config = dict(
    d_expert=576,
    moe_layers=[0, 1, 2, 3, 4, 5, 6, 7],
    balance_loss=0.000164,
    router_noise=0.1,
    lr_router=0.000535,
    norm_place='pre',
    rope_theta=10000.0,
    init_std_o=0.00553,
    init_std_down=0.00337,
    beta1=0.95,
    weight_decay=0.092,
    lr_head=0.00445,
    warmup_steps=200,
    train_tokens=625500000,
    max_steps=4802,
)
Below are experts of layer 2 (counted from 0) of a mixture-of-experts language model. Rows are named router (the router's row for the expert), gate (a neuron's input weights, with its number), up (a neuron's input weights, with its number), down (a neuron's output weights, with its number) and show model dimensions 560-639. Each number is 128 + 32 x the weight over its row's rms, rounded and kept within 0 to 255. Numbers have three digits each.
Before each expert's rows: "gets" lists some tokens that make up at least twice as much of what it gets as of all text; "comes before" lists some tokens at least twice as common just after its tokens as in all text. This comes from a sample of Wikipedia text that the model never trained on. Tokens count by the router's weight.

# expert 3
gets: "\n", " \"", "==", "===", "/", " one"
comes before: "-", "|", "\n", "==", "The", "==="
router:132114125127140130117080078141123154138108136152205090046147158130125127098167119154037111127155146112104137109147146119120118117138119091126123114101155125078146147088179180136092123098140167142113178155166131107084121133112139089142087078
gate27:198162120081082123115124195106147041118127100125110092106139146097121111115144121170088146139122115128130104182112163087148098167113157124133104114112099087140143120063128147135137178093102188150157100120164160134130096172121205146104124151
up27:078090127131155120175188102116136174105142127167139129162208130110141118176155162069136115171134121141100144141139082132074140128167107151117105182126156143148130142122122106135130061204176134156145141109062108190158182113107095141149176096
down27:122115099098164152130079103120110122098108119148125206150155131083118165141115097157172102152118076164119142104128146142114127143086106151214102079096112064127173144140087145177131150120112122155139133115157090127143083056166150142133154134
gate28:150143099163119100137100118125090144120096093076192104150134140092172103088135172170165137098144069163173170096139090118139109211122138100113113165138144099214120192134121147154079175183060091139146125156141109148091057092162102137166136139
up28:135157122107107096094074155102137117117086122101197158112095170060149108079129183150142118100114127156151146125142109112131167086120125119115149147137126122159116175157173115151072143147147121142113078154111111157078079150158101136133117104
down28:181176136170096094138204147185165139181178091133161078136137152131110132187078135129105143108110120155131103199148164138116106137139202083098132145075131142167163151104096102149092075128146080122161093082163178131104077105169171124075085169
gate29:140129141192077111099149066111077180057090123055117123155091101128153160170129105143172091050108174114110133115142108169140091164127111131142094077177141129117088094127150150092113098119154122088136108081120135144097160136182122157131074154
up29:130158160137140148174161209143119145144127087154123071080122110163068159038124136149113142153116051137138115163084120107131121155117134125100198178121133135150087064111076131149091182109127150077113177135071138149133082126125080115125219139
down29:059165148096046124101152119171140179125128132123102159118138074077111098138154118142109064106175114092101141127139122153150130114121130126118077098172151126135097093086149131127121103144151121080091123117102152174107116103145120129136185126
gate30:136101149127144209141113133154061164125139107120077107137117114127137112174169149097119103162138163077177150125135138104121070078105118083081153148150119161113103117090195117136132087118109097124141142091158069167134179149169154139116175140
up30:168134149191119157080101187076073143159147139163065112146173122105089135165124124133118120142094196086095146095144110114162061121141064190103112140094127166137133106130155126102153156137052121119109110143137123092120191198091069104131146192
down30:125134154107139167073162090106120138087170137096158181108078151121181073055118119173035072174121135071132154187154130137117182130159163094088170127138177113166094145107109096107143204079139102178106105077142133117148122124129121103155102155
gate31:124144149132130103131138157110126089110135124077122130103119175178140104146150162184125092079155152075134112190128133119148171107133083087133122118134149099151105080184097100099108122134142142180108129160106096116205098134158160091091115168
up31:148158152126130164114112100163188168137112164153157147163110114082120125119104125086094150164108086145112168109161136137105109164115151138139109134098080095088120165084161158179153122106160109073110141099126200127097154136143082115161175070
down31:121180125110127101176159128092131115101174073172090157113116098073168081162102114091130125100166150151105130122094151147140169161148083146163108104146158085192135154106127132141137099166110142134107150135078146100127169145152135098185096134
gate32:110142215114154145177108117089091099157132125145170146116047159154165182128154159118156117145098120152101123174107134104141080143110188120100188150144095171154105094088129093176119163137124128061184138097068113128120158091112060140151140143
up32:137213070124111107180132072121187128092148194152086134153100138111119084087156091125082137161117128120129145139098147107090079077171103073139151146138109149142208134135111104132130110241114128115170163112167128155123155124110169171112162186
down32:103121170073082071095130167153110135143111075146112134136174147136170166084157122159110174123106155120149157135109135140119156100171086116076152145201143114115137111156158128158173094157154100107172099107126070116174111180154194112129214125
gate33:139088091120110138146120134122104135136083161129132142121119126091116139119136176160195141116150099175097146113091125072159099129147124144111201130114123127195172093122108140094069126097120170183083081087125103088082123179172164145121131111
up33:093153150164125177151116103146141095109147092066135129107118098171168174127081050120072177073094149091120121095156163132100154152108126099100074101110147138090137166155148135138172132186152084064149158168111162181171147101101122147115145127
down33:171147099123131130143151152167131146102084074051105134120154123068116146118164122106174144117127153164141156162098135143164140144122096153118147093179128056175112162096115130097135161118135126061124158091113112173174113127118170162175089097
gate34:167183127075093118102120116165117159110086149088162108158159114096192106062066132146109114153166098149110166148148127120108058174156162085171103191157168196075173142097138138116101102123165198170089115179180094157119085107152168102145177123
up34:083065162155114096151104158155105079119068181147120178081148121150095141151130174128139104145072067165125087123160169091125117172194087131137125136124126132114096106162135160140025143094089124114172087137106174156121122192088152071177125149
down34:083129155136167146126131175141128101147149123146085179147194111184139169153106099112161095144135100168114075153141133136142086099168089148133107070098099067111101164175137143109129124073134109143087116139132094175125104152131126153100107149
gate35:140137102140116155154188152193177160175125134103064108141155132160130120118152094174146149195162129124137155104094110163117141157108168120105126075102149146029091117145149110116130157103157136147110096107094131084096120196136132166187174140
up35:161150153106067049107094137121090157057122109127163137147125168108071153129075190087134098082129167176123139135145163088123095129125079143127151134133098114173153077100151176131113120165114111126164140186126112139155163135164118196128111106
down35:080098147132188140076146072193155164196154136165139134138124125074141148154147182098211135155153147092189106114135105105120159097095103078113115141126175151095123085088149139139158140129113114199117131129152071121089159125184126107089138112
gate36:081148145154147112074094082181064182156151155124111168088157163115070135117108118106129127143175091083077127114102136098125105172112112115151143138153131133086132114193114156144142156115135110161142149112130088159097064170137122183113136167
up36:115101175150130134114173128174102118117142155119102140112086078127128129198137094108090152124143125133069139113140092155111107117096092140151150235127079101111055090098147092142165092162187082088118113156164106146076084081143079189105112060
down36:103157208086143130084132121139131145080096121126065124137096154146073108110134174132080130164063113126136165126087130118116130156195148090132120096104170146142143135092174085132199113069116121162149109120208135086154110130102127105153135132
gate37:165109122153174149128123106107106154163105142125087104148114105118112163156152101128151198051127137146085075174120058138135154134142205102120092144087122095113138111102164147126138097141231160164069097163160146114103140111085098150132094104
up37:095107069098115084131113143188154125107055144127148137086100137141126102136111134099103085185144146092128142128102126131124116124102084150144166130103151117154104168153151149096103160138151138156180109131098081119098156102103104119168142089
down37:080095132105155120107091152138129180161090128154199112118126197100153208089100188104125174148128190175067087135119097139123112134149136185105164141139119140189104140161134071118071136098115124089066117154173109147139136134154184106108104144
gate38:118141161101130101126101132143096131105112087084112129153130174139134095105046093064069084205134135091112139117148102153144159118078081158139184095124118076118147068097187127113150150080167112092087080131116115217148123091098118113101197141
up38:080178065163168153149127093103089085168133159117118087093102131161112179110161167184145176119113123151139109187095102164117150110107156136106110144135158130132114162139188165092131143087115117121083155139116158100079190151126146056149083179
down38:102160120132151128147171044116129121152138181136132086114090124149134077106104067137189117142152079122123153094121157119150166095130098111146134185150135129110140124167124155151131186099126084135150175063076135143121089151107097179123082083
gate39:094110118164139178146183160105151126145089115172127128147104053105164122116151059175162084116156118071066115187134107184142127083165127135103123157095174151092034106110161168138165175062120123147134138074128106167152133127139066089078141111
up39:125126123109115112123114077106081095145198121059135122138173207170139140146094127100125166134102086142181117118141158076158120164048134118127136090133065101093152124122082083100085066137166094115137132150066154026105154138142143193179131186
down39:165116122129113108125155157212168128082114164156113119203055108109175071129099099125101099143159155108127090089117114122115159122121122175173106199140107136182138167181121107185117082101144111176139122093168172113185149069148078132139153108
gate40:106077132125113149134127151113105126107098102097106134155134083125095155188081158082065104199160129152132107140139114103144125152161163180156145131138129126148143183077122159101166166154126159100140097155101108156121143107135161088156125089
up40:102152142150160107142132162120139114122069127110088113159097100110159167154030181102065117146105166213137109122156135125146077139168109133153204113148121121145142191090120118137183165201183191106139150151152084175101144101122107116141119119
down40:142133112148077153118126116132115121137144105098072150139149103158118134095166109083092125082161196112158146149106212149135084134139075106112153178122166113146117103090179174133142120130108087186126145145208083116098063133077154088055154091
gate41:099176128085061173125184188123116088137145117110133142151135133169111101095089101131098118141079138117085134126169111092137095144143096118122155142140090129102141145145133136166080120092078145085099147130127099089111127124152195098126107126
up41:096114126134162084153113121179162107098177084121097124087109123149137166096178185228116159104127098130176129092078106106107103097112178182131136135083175121094127055115152156087140132119105068145108135180114167181146197156158151090152134179
down41:078153094029140146125139126167092122130084132081101174053164087154112171114199173139112127099133139136131107151103139158112081131177091210086149137103133188102150141099117121150113100150127138146131134115111145147132132094134209156115100150
gate42:111147134141120131068162122153115151083087166069143054175149110143102176133109089163088122111162203125176131088105121139166108113048171118135202140143110106083110143134155098165155145124114106100127165097207111184138152151175092161145119161
up42:085204094082167103151105134180121183064097112112142077152116128132078149143077149098095195126150105133177091131103155104125116158048190074082159156163081116112104128111108187170156102198119164114131119121172136129107166144168161123149113141
down42:148125110124141115179168044150111117123154145094074168103145142152126160136116141117080124087066154156066090183134095056156111122132132128097145126155107168108163101154135089138165128163128125053144052087069116155169103095190167115133064193
gate43:130117097090100113131079153145112080152150102097146080131137068115092109195115134146101142144126106092100096113155104111190072114165099111104102134140134136130135119141106158123131166079079070101120118211140189077164187075063157138182143122
up43:155125131192058144111151137063210118099132145198026104123105175083103122138153063158099106141150168156127187128094161083134106167140180114071116164134127137118142133120094063100122082180168132121190161124093096174095040180203103153158175145
down43:092138131122071079156118101133128078042131122140142059112084100130200017087077118121113137168088131159042153160092149082094148112113130141153090071180099133174105134092117112137082095117135105124055093160157130092146145110157180160185129115

# expert 11
gets: " ", " 1", " 0", " 2", " 3", " 4"
comes before: " |", ";", "th", "/", " km", " m"
router:074194096111147110122094132142097127120111109076152104085128153118138117126128114123144126133203107176134096134133116116106092165101117122118066148164137107130121136039145065172106162110071122106106096159086174123107137132150094093119081137
gate0:094109104143090136078122132137111123169109206174125122168116104160118135153115126084036107106146113162128130078157165090167107166096096125196174163078158170156095098163115115101132123167118104080104106100203101149151119136147169060112114127
up0:080134113089159148071125150118142168117088170109106115080146135116170146126092185156161167120155135101147113128141099171110147095143100116122098086163123133088121119108181119153109128152096091187136150107086123134153106083098097177128165146
down0:108160115174196130101067150123110125200090148105090051151132116179146121190206144156106160160099150194136125116132155040163108182183143094074145164173067137142121124136133098105124120124142147173126113163088109113167142137135178156135161143
gate1:147186099161106168098110116145153075119085186096141176083078133087139086114186122217130133137162109104118122098159133191168102090169129150115160079087146043177182138103091104109127163086108114083085118082121195135144139134188112142146132102
up1:107153166185115218063106148135122099149108131110069180146088145156124110149133099106120111108123209114086116071188109109128126109149118163078163102124103123107134172100129229126070141194111118111098155147104116162124125161047100105140142092
down1:101110087137087110113093096121131109117151093134151168143111128071112046148093154112125095143097128078171120118134078110129161203104175131154135157081122097070152176099122177173106119143177164150108150149094159072097162086106126137129170136
gate2:146090137128078133131154146095138079131188108146145066103155085134116127133170086169149170102106083105160196132125157166152150138162134089071097149155130140092112120193110135135196143118114144152131153139129072140169164085087093138125094091
up2:098148077138151091192088097130128139144135138154136124146096104108157154118124127073106126079177106102149086130070091100082104069109125181139183102147076156153088131172095125153136085089056083126167136111076130094094120121140088142146088134
down2:148167136159094192096128117103187142070166092142125106170101160171237144090179052148102105087208118112078116151102126103125074102128146098159095183156110122173082111183127137096110149060109128113150076174150129131089148160146130102126136103
gate3:163184155096148093077112136074162089043093186089131065115082104096126034107112080111153174100143136094140177144141124109095117086111123158103124168179146169152166118133104156129166050195156165151075176119084135130135174125191123134129109086
up3:063129123129156184112071090115075194140120086119119171152182118093146165162156188164137093165106149161093100177112088091111118083109104094174142146101157100117112189143140086130055117117124151119198109099172126074117082091113131132120145147
down3:166160118136127128096109153154159210183121095151102108122124168197167147097119119138138124125149120151148141183110180172089084091142114125109131172097119118132117121177109166137128183101107127129121112159112062110144140122128079114106083126
gate4:116129119095117148084194101128103149147180119163121119120144160110116171197146130090116156078097088134183105149224095093072109165184184138078143099129099175143075151108115142108107167174106129142145083145170077131080181158216116090085124133
up4:196140131135130163168123160108150129085141106135148117167134136139152107143150114103096130128064136121108142090060124180137122127110132036151053168135090172109105174095107163134125080135124060109123161153104134068170121120018117147115214084
down4:082095142151132171142174084160120153131142119120125086220166112066142094113145116206141094144146137136164109142171175161115115109168119124151104140128180170156119127088051120079151154119121077165135121165198122086134187125130099124116164237
gate5:107146166159096208112093171168083149166136143190083150143115117135126193111125175100152126177134111121104127129076207126175169041111129120166092124094145128093106163117120168118132126190152085171149147113187100152115155154153139146134130138
up5:140118142110184136133110139099148165099104118158173158106179157137159105181132124155136130141121118130150178143158145104089112170120131096089147160092165146163149140178100144112066125121133149006122124153104163122141138069160108089064167154
down5:153134162067175179139118082135144141154181104112161074110121115121134096178096108131147139130097115087144142114133106196102117107110173139109147134110159088146140165135094170090139124104118188101114165120131088164136144133098130068149148095
gate6:128136159132105155164137197119114084127105148070197148130100105121135082067038114107103132141101132074146118166142178138144049172112158098198074117110094167141072100126092109160093169139142113092112084128092133094126104105073137130101095171
up6:122117102104097112136144083183110123198117132124150083092118056148145118111154157143104128080029121141091101133096058138129108084145087134115166090071192097140149144054174070101136163207139201141130094104131174128160103128130108101170128149
down6:136123080121108143097160132178104152070142115098116071085108144153207157105137132173164118169146159123200143135126172140099092110069169097138133052180136057107115162117150098098161087155136179107102113107137107124152137129154125097070138139
gate7:119102139087145113143161125171069089181063141149161157156139179154043096179115148121150146102109114076159103128149092091150184153104133115148146114139103088130132079110087118117144155100148131134123098120179117100165108076119090117172167101
up7:166093117176101143120122098087101082148201119156133117127078132180118075119167139139136084116143070120113191117085123117206137107148161129090112109118105117139147151084136096100104093091141139125118083122133076128109200122122132156126156126
down7:086137086118160144119094150121123079136127095079103180146137159149119152154102115103104151094136127125139108100104185188131126135140114151093114120146142198094098114143135065140120145111093150126170182112141104088120133144126077124098113147
gate8:140185181103130157118072105186060182083121108133129120076109176120092118117195124078157104155099130080110120125111139140114140142112110124085112119124095121179147129083122120114130120073078161121106070113133105081153129121176136047111126166
up8:157077187152119142115056141165123175093116137150120092104115162170075122167151145093173073201075117062092137126154197104101140057145123087124044066114116183165139056046128117147137143085134183094116062103127062112113121123128163098049115115
down8:085133148122062142105137138098125143148127141110158121138124045144149139122095133098098126117166144127151122113162152081122151122071141172130143153070205104134104110107122127121036125125106149159122139063113095099163173153135187107100089175
gate9:106078123158143117173139144133090142107109132099115104106129116152190151092109123133082136101138080135156181207150132142081131093122105159096140087076109134130144131187090111147200147125129108100121111118097112178116131141130161114156112124
up9:148105150089102113209138170191088095133112159164073168131152149147048179091091151123094172087131176114102128163085119113145123150143168142152118102106115147180050083176188116101077207107180122193071065087155226137106134106140150105102154112
down9:117165107133111077126135081152126101157126157087097098131207070158132143125153090107178149162131138062190083121124124119114108125135171083111139128117129108081145052116111148133119191127080150210183085137135130141156124122176085143125111138
gate10:134121122137177153147118098120201094156163147161112105129145092087192124100097131088162196083071135089147134194109170141151132172109136173078158140155132115093124096078086121122118147169110149141144136119128072122137122139128133095157178131
up10:108089087151143080119144146176077142113091080127115163162050155076150113126105169077102105145127147036144149123113128080172082131114164195178179162155084128122114090131104141110082109154137160102121113123173145131167156153117153110179136112
down10:087110155135153102120149166112088076110129100136098147104141127105108128113087187103129127151096117127095102088129130107167100055169169135156149156157101107120149156097055128105108112131129152145129150106093138149149125120158084100144108128
gate11:138138099107098143101080116144160096124166135123088094146095096046125132113179071179162118177175139151131123137182126148104132108119083176108155128091101100134148155143087097105120101089163131153139131078090134149150093144077105170127109115
up11:146143141121165135159181177093147123082103170095141125104138172199136124109097159096075137150098149118161136108122135121138109161085177064153140120159124123119099099109171130144168122110117147119137114168139120199055144059080111125192105105
down11:171159131149074108149189121074140096120142138120102072132077168153165167124112168125114144179163183123087159140129088094135097135158123120090141131169121131103129095125103161131029142190136150135170197166147071162077180078114099145112093154
gate12:152162138089098138128065169128152155162113101153158099093072083090112124131107127149116191144131063138134116122138159188138068143135106109162125164182152145140163097158085153242101101095094125135188109147082092145085123104150179155118176084
up12:120118122068090104121105115118113140155140085129130121142078132120106137144092153120116104190132083074171135117099186125119070156170174045135115086133177140150118130149126140200102124093084114127224140170105123119112099116148185133126133138
down12:154148149137112102119130160199105144152128195123125146180142154181162125093161137114131099121141080155086143137135093105096111131142045155150153088140130105128140060091092159141096120102142117172140128102139124112062134080141073190165125145
gate13:118072107132131157089186152146201081168124170145100096137136119141123125109129196110127171160105123108099117114099116150145154066102114117192152144085146155163190121110113099153106128086118143152127133023091164138146149139158154158155091172
up13:109102128098148123160087108157118173112139095132149129062137148131115148226062176151118099150181173120178151095149102119117120139145131155102065130152087087176122171116151105158161129091143090054140146173174207171085101145102096141119111101
down13:141108190122167101063065151152134092150093130153118098127151130194164215162099186093089153083160071150098143108157110121147160122173104170153108118108096073155110169135118134143141122104119083115155078122121183173139162087071077126157149141
gate14:192136105229118093155213105092159124067143147126129170130120123110142178141115096193104084082121067193133121139131145182107109140131139133117104115144141087145179172157099090156169125142132140136094150158127194133154092082123178163175098176
up14:071162106091190147164096106156123075124171173119175173151122123073113097161135184075178119190126090120173126112077144114132129135126125129122096145124146172167076128053128129138095128151186146119074131068149126141063196162137131103096167134
down14:096135150133150134131173124190121135185198048113114130120113151101070127102127107107140147163138089144096149135129031104163162172134168138192072108044121132120141118078156131140113101143178130148142173077138164104154141072140115086106172119
gate15:147158174085093066094098140150135153134066152167114122143056138134111142192098142180075101118061103107135220114108143162140130142111097137108128110150141122149068163153112153172134165112090192132154155147139162148204117088078136173073139167
up15:116147132146080091149147097135152144134130128102088036144094133136115140163154153130113098158107119154110213090188184135128176170109117104103120143051107127135114148135090154098102182093143152148123177130116161098121156139119172137105102170
down15:151176136134136134110130130147090162115098166070173121126055132148142100101084109154191114164039125099119063141088158101141093085188135124081194107059158122075153125075151118139151180166133145143163132165082100119134119165189068176106135177
gate16:163102165126134155088108147093085112130079128162117174190145141092156063187135160132136143154121101121068119135103083104082145129105115124149107110153172170141151112152147129091151106083084152129087112120102140159084055122112164056131053109
up16:113102165160076161161143128125103118154157122151074107087129111121086118144114107151122069161129201142111138089149051114116154148130073127123112188164091091075100102136138110092148139175160099151147077120102145090118071122177146098169115170
down16:147157092141136073133143118128091110096160116146178129128145185166189150181150120121161078105155135096090150158075139135144160117133153137152129107134131112172084144110138132163161161124178103134225143112128133142169154067147121119097114114

# expert 9
gets: ".", " in", " In", ").", "In", "\"."
comes before: "\n", " The", " He", " In", " It", " This"
router:114122146202133164156096115167076179123093109127159148132169136088131149091135106110123120057108075155133162116150092119089125107158187171083106134102135117143112129143099178138105102140098135083101159170099105099139138157165146116115109109
gate0:126126100168100106053104140081118142120122113123123116129121140114149107072117182090079088118126182099108113115126136096136127079140113168136110114120150125102129095155116118135144120105115115134152103125147149171220175172192169105148131085
up0:109112116164126133183129106147163117203144127096116116101107026119111184194137110120138091148107125152125085107061103149126145167099086047093142128099132097116135105096152106178137034112107104103112098124107120183123101147155064137115091170
down0:132137105082152177079126163125140135142086126126144104091108151141101159150146132080110158155169106131121143165159158123127127137159157161108125153154117067126175056111152115139153168185154100148175101134126182158090159123132130142042134091
gate1:102113147110126146131080131106113155136119126122106083130203166125164140159135141136114132082179113087142143137129108130168115160190190132084092136102154037124164062105094059177113117125099121072090138138178129128141149160118166117058142100
up1:180109163151098188178168143130141164100127083122135126110149174147147108118131184115119118188161157096180082100119127130155145121094090157130093076087098146150121113128142189134097160174157088141155145119076131142123120119153129043204104125
down1:137089125119102101187102114124066102122138141154115120183157152149121099135105117132129044089139094131168112119103150160129206100124137208103111097177116115117085108104077134069114065137130098145091089123115120150180149151110100185151121157
gate2:137146138073140160146136104168104134148165149128106126157148094101160128095125198107095124106164178129113105106066154134127053129129147109182088112170127131109142125147172035148148086153075155198148130123165186048133114128081080083118143136
up2:100114124147164114117125159124088178127146055180105112130110153078109161157090088148167121198129041126106124190197148141096161156156128146141194144134125160108127155150114120100138190079137099088159127166100093151135173139159129136126130100
down2:164149154099178133155111116137105046161186123110183173151108081122131134111135166084155137087169110139125166142119076108092105135141092143134177088135155091199107182105166161115138121151086175073156125132077112129163145146121137109138078079
gate3:112174139086134148158147121171129078095157137063113137087128096141118129142221127171153105127122152149110117143187085115128115138144167132098115167091135156123161175155161123131172134131146162102171094174089082181118148094135107134078139132
up3:151129115135114057122144100152144156105132097085100168103128135079112101093132111155157107142118083136107127159096097159096092199188116169202149119080167156158171065119125129101198147142171142112070103096093103140098127123080152146140149115
down3:150143151131155112129128199115121161183145098105158109111134174110052099123136142104146127143156103063093139128136121111106127138176105156150118084148158131129127159120136099104125103166084103091128102130112165164090158123115047149131152171
gate4:112144117151147104086135150133130129110099108092121116056129158110113094112114089108121172079103047122112083155189153169122058130178141127140160149150146123177148122170061115151096159172046128054111153117171134107164106230096095207172176072
up4:110167156108114158095148113174091165125144160130128135150089127116108089161104094093058082150133138138077175179148134164097110095160117105173067118123087099137092098195128120161133186188111087103147123141087141074100077099102102177184147149
down4:099107115194152178129108134179163130100137140168186152137113125144115145107090136079095081071090110142166152155075125081144138136103125123157090084120155108140143091093150147111122127142117124111173157119138128103138137098103150073098148131
gate5:132114154137227138153046101185095080104141126185089144150127132125083148122094099103119128136125162129124084119119184137145145100165148115104149124098094082087158130108188169159128175105148172140108138113083138111167179127106072120116124097
up5:162104044112083137130164098068138146176199150115178064089078130136133119090153144152146105120139121115138155091150052154058218141168141156150135103160204123160102132120152099132168117103135127111113110144090149146135150171150133123129103102
down5:076155056165131127108133123134062106081148187122136118110162154149168189090101171097143110166174068120140094128141201081065125120125138140131112096075102139088053115161121157107124155089139082146127102101086172154169090168158123181151101096
gate6:150169129092105185170071141127151077111083164105100118150168105097090118115191031145068092132145148120101121136107155219050164081140059170132164172123122126115197119117148110115122072127178171157096114183115099095139153115133077124182109097
up6:139105080149132124145174169112123126159135103122186134099116095126192143137125144133168152131114143201099129135134149156125143149124169170088167065169111135137092111130126142166169133127144081109116169122101143142129160120160151124091095176
down6:168100184099132169110179101129119113075119125152151128098088116111165123115124098175080169065151129135114147153185130099122125148164161080089115109159176027100136142182168104171104108122178085151126083130107177146105133103142136135121100157
gate7:155186165173150149174154119172101176159082149116147141125131092155063142190145060132081136121100138180155135117129128155111143124086147076105105139132129111135104175147115104161128143089144080144149186067107109165135125098105125124060139119
up7:137124072189105069095175167120154138130114131059093162135165142139142133059160143146145103123096114103100091188108103140070105169090114150127123141106153097132154102084161120152063116146125159116122087124158128134093098108120132156122127127
down7:198114155097150109124125137095177151116140141112166158092164125094154114130087123132118173159139113157114079129152133139157125152153067149143133145168114067124153092123088151188080109138178179197113085127120206143127142165172083172126072110
gate8:175120079186089157122114112123148121162154131106087090169108140093152096150159110105094139148151129181136109151114134078094145142163163116081138137142087111099113128167169114072184096110177110143092139194155150150092112130131146136205144149
up8:065156149165149102160076115134110151109139156077135108142117152155139125067182088101136137113085134133155154131143122130087173120156144165184164138167076113150086094130122135147105114114099108123125085093089125148141162085078127120135107137
down8:116103120191111149180092076134127066116143074110152140118141097152065218094093092115145150113191131127148123149086126123119098135161059150085210104127144094145120131151067155152126116162093150110151112083117168179139074124148137200152106091
gate9:127130093087115064109144161129116176100037126105093116148117170087089169114136126136232146134108104134175138146169046075092104126186169082130105098138135144126082133111134148151117147116078152118099156197073167109156097152180148132135195151
up9:128134083113109113133088142083135159160085130185121101173080137156111173180147138118166141159149118145118117117132152122172160152113157108171145146166209117131103124120095054123108109108077111121080139135126181169111117104164128170132122158
down9:131163196116168187117051079148156143081070163161168189154119134121141133145165155141117123141169148128115153123109138095095088149105143108102119095086138128105173133077200166204060133116106107122097145106134110167163161130092114153136116067
gate10:131157171172142158107130105152155072136118148130126109027108086190139096116126171146148080139130184110143111159110098095127105096128140143154117101104171150138108134093143149105128136184127143165118100203078162188116111141069168103077132139
up10:101147105097153177171080131085093170043149161086109101181116171111108156115160142106095088116071141085089141063134124130174141170134161177117108154115112130148151109127184101151109084153162140097131175084196109162088185102146130152155135176
down10:116089109114139135134096153113124069149112126098109120095093109080118140101137163102084106094147148075154147127157100163162202162126059143163168103141157114142143127149084129177112125086075160119090205138173100175101167129099127104178190098
gate11:192154143120123079094134126137147136049088121140088128089139110169148138124188135136174113115129113099123129086129107200124120108079089160150133168055167076176116134162063154141117231082077138115102172096129081150091083134180144153174122146
up11:166154107154121101205136093126108080118115123141119148085078117126155116134083150135124083125018133165098137108152152124138152116102113111155110133100151144190132106081095149152136191135166038119123145057094099165117115162098138144136117147
down11:086134135126171126126067147131117138128119112126119130090176168101116139145132051107094117146057215151151142089172165040173119143102171148096117138134184086147124145127143108135117119080184183110065087185129139162133128158108175107131073116
gate12:119119135218155075133100135133175124083087168144122081029193152146142134163068144157146202120168153172083134138144118115163097106182123098144108085128158141104177141095164119139079115136104162114130128132140135135121125122109084157133126143
up12:116073158174132124156120111153168164100132142171114092117166114129165115154180142148144149183171174142102121098153105101134082080161104137179085107114073162078159127129138133110111161063134103135082134088130088134122182066084070113164122161
down12:084139095107133177202153175095173097106125135105077160125130120164125125158168083157099184116151160120088149154176111106172170141160125226126100138097198127146129114146103115099120105130136151095075156092128144092137150146174090066134091132
gate13:157134106146187097132154125162100148126118150092153169113154179096145100159090103095183168104120144113132200141165117131138155161097114133160061103191157119150144151099122179196091156086210129158114114201099115140131186141116105119102107117
up13:116106090144138153140123156099163085167119105117139166102139155119196138126165117139142115108112162100101105119109119152160116116124044180207117176151222079184098080157174156188023125065151115128153144130103122083114099053086177104111184109
down13:134111152110160144102182116138156106116154154135192073083076107102079161123197158165074189122158104120114099081103149085106148146115114107083204147148136130149109180106111146155119161151172150139142155068117164182106184046131096177212094154
gate14:194137077079154121108149120142139141082138156112116144116147124129131140102151138164074119130140150095092111173129170135097153143147073138103094146098148117107137123173074134163175143117098152130117124098159139096121159108117127129148132124
up14:153092105106189141124112161103118148141144114126096098079129105122136103161151116137113169111081147080133132130149122108066171172125153189140095193128125175128184168147125145150125155075122099174144093152149155116159131083129121209132130129
down14:144115098158136141149081139134121137145090151081128169137080155121122072123114111058096134130166105141119091164161138183098122103165138135115131096095135115133171119195153106133102133066092124097209126123064118128217071137154127123092153083
gate15:101102107175117194123059128114177109131061139157197138120077178186067164168123156172116066096111159153092147120104119145124150112070071091129103156053140150134108131128143115144117106124105178104083110107202120153121178136152177150085135162
up15:137124153163166111168077145053099090208126115144088159117128101158190130102156087055107145077124100100130117105186125110140145076155074143130157122078160110107121068151084180095122113136148132060129131123103111114083108162110061148140091121
down15:144147110132134154070150131168090183105112140199178165147088098123062173118119083140132151124147128120098140121131212140134190090166095142103163153156118145153108121240064147157109106091103152076161136141155168135148138129133073076116118120
gate16:134157128139079175153192182111095073128135173152152162196145150113143118102155108085133081092067107095114110109125168114136105114060139166141103115142117141102170104106169113165171158107106150100144099125131142174082119106078163144169170124
up16:128138115131183121141189139112081092099108113114085158138114128128130136119134128161061161116124164145132171118132141158170092128118111127086149143118074180108133134123218180151127177142106154192173132095171136188066107143108132144161134142
down16:158105101135094112134092079196131130064121163088145123085094097131169116101165114199118102158195076122138177102067129127214199108134096126162088094113165150100125075212146110131120132037128045141058108188102099114146126169062094134116118133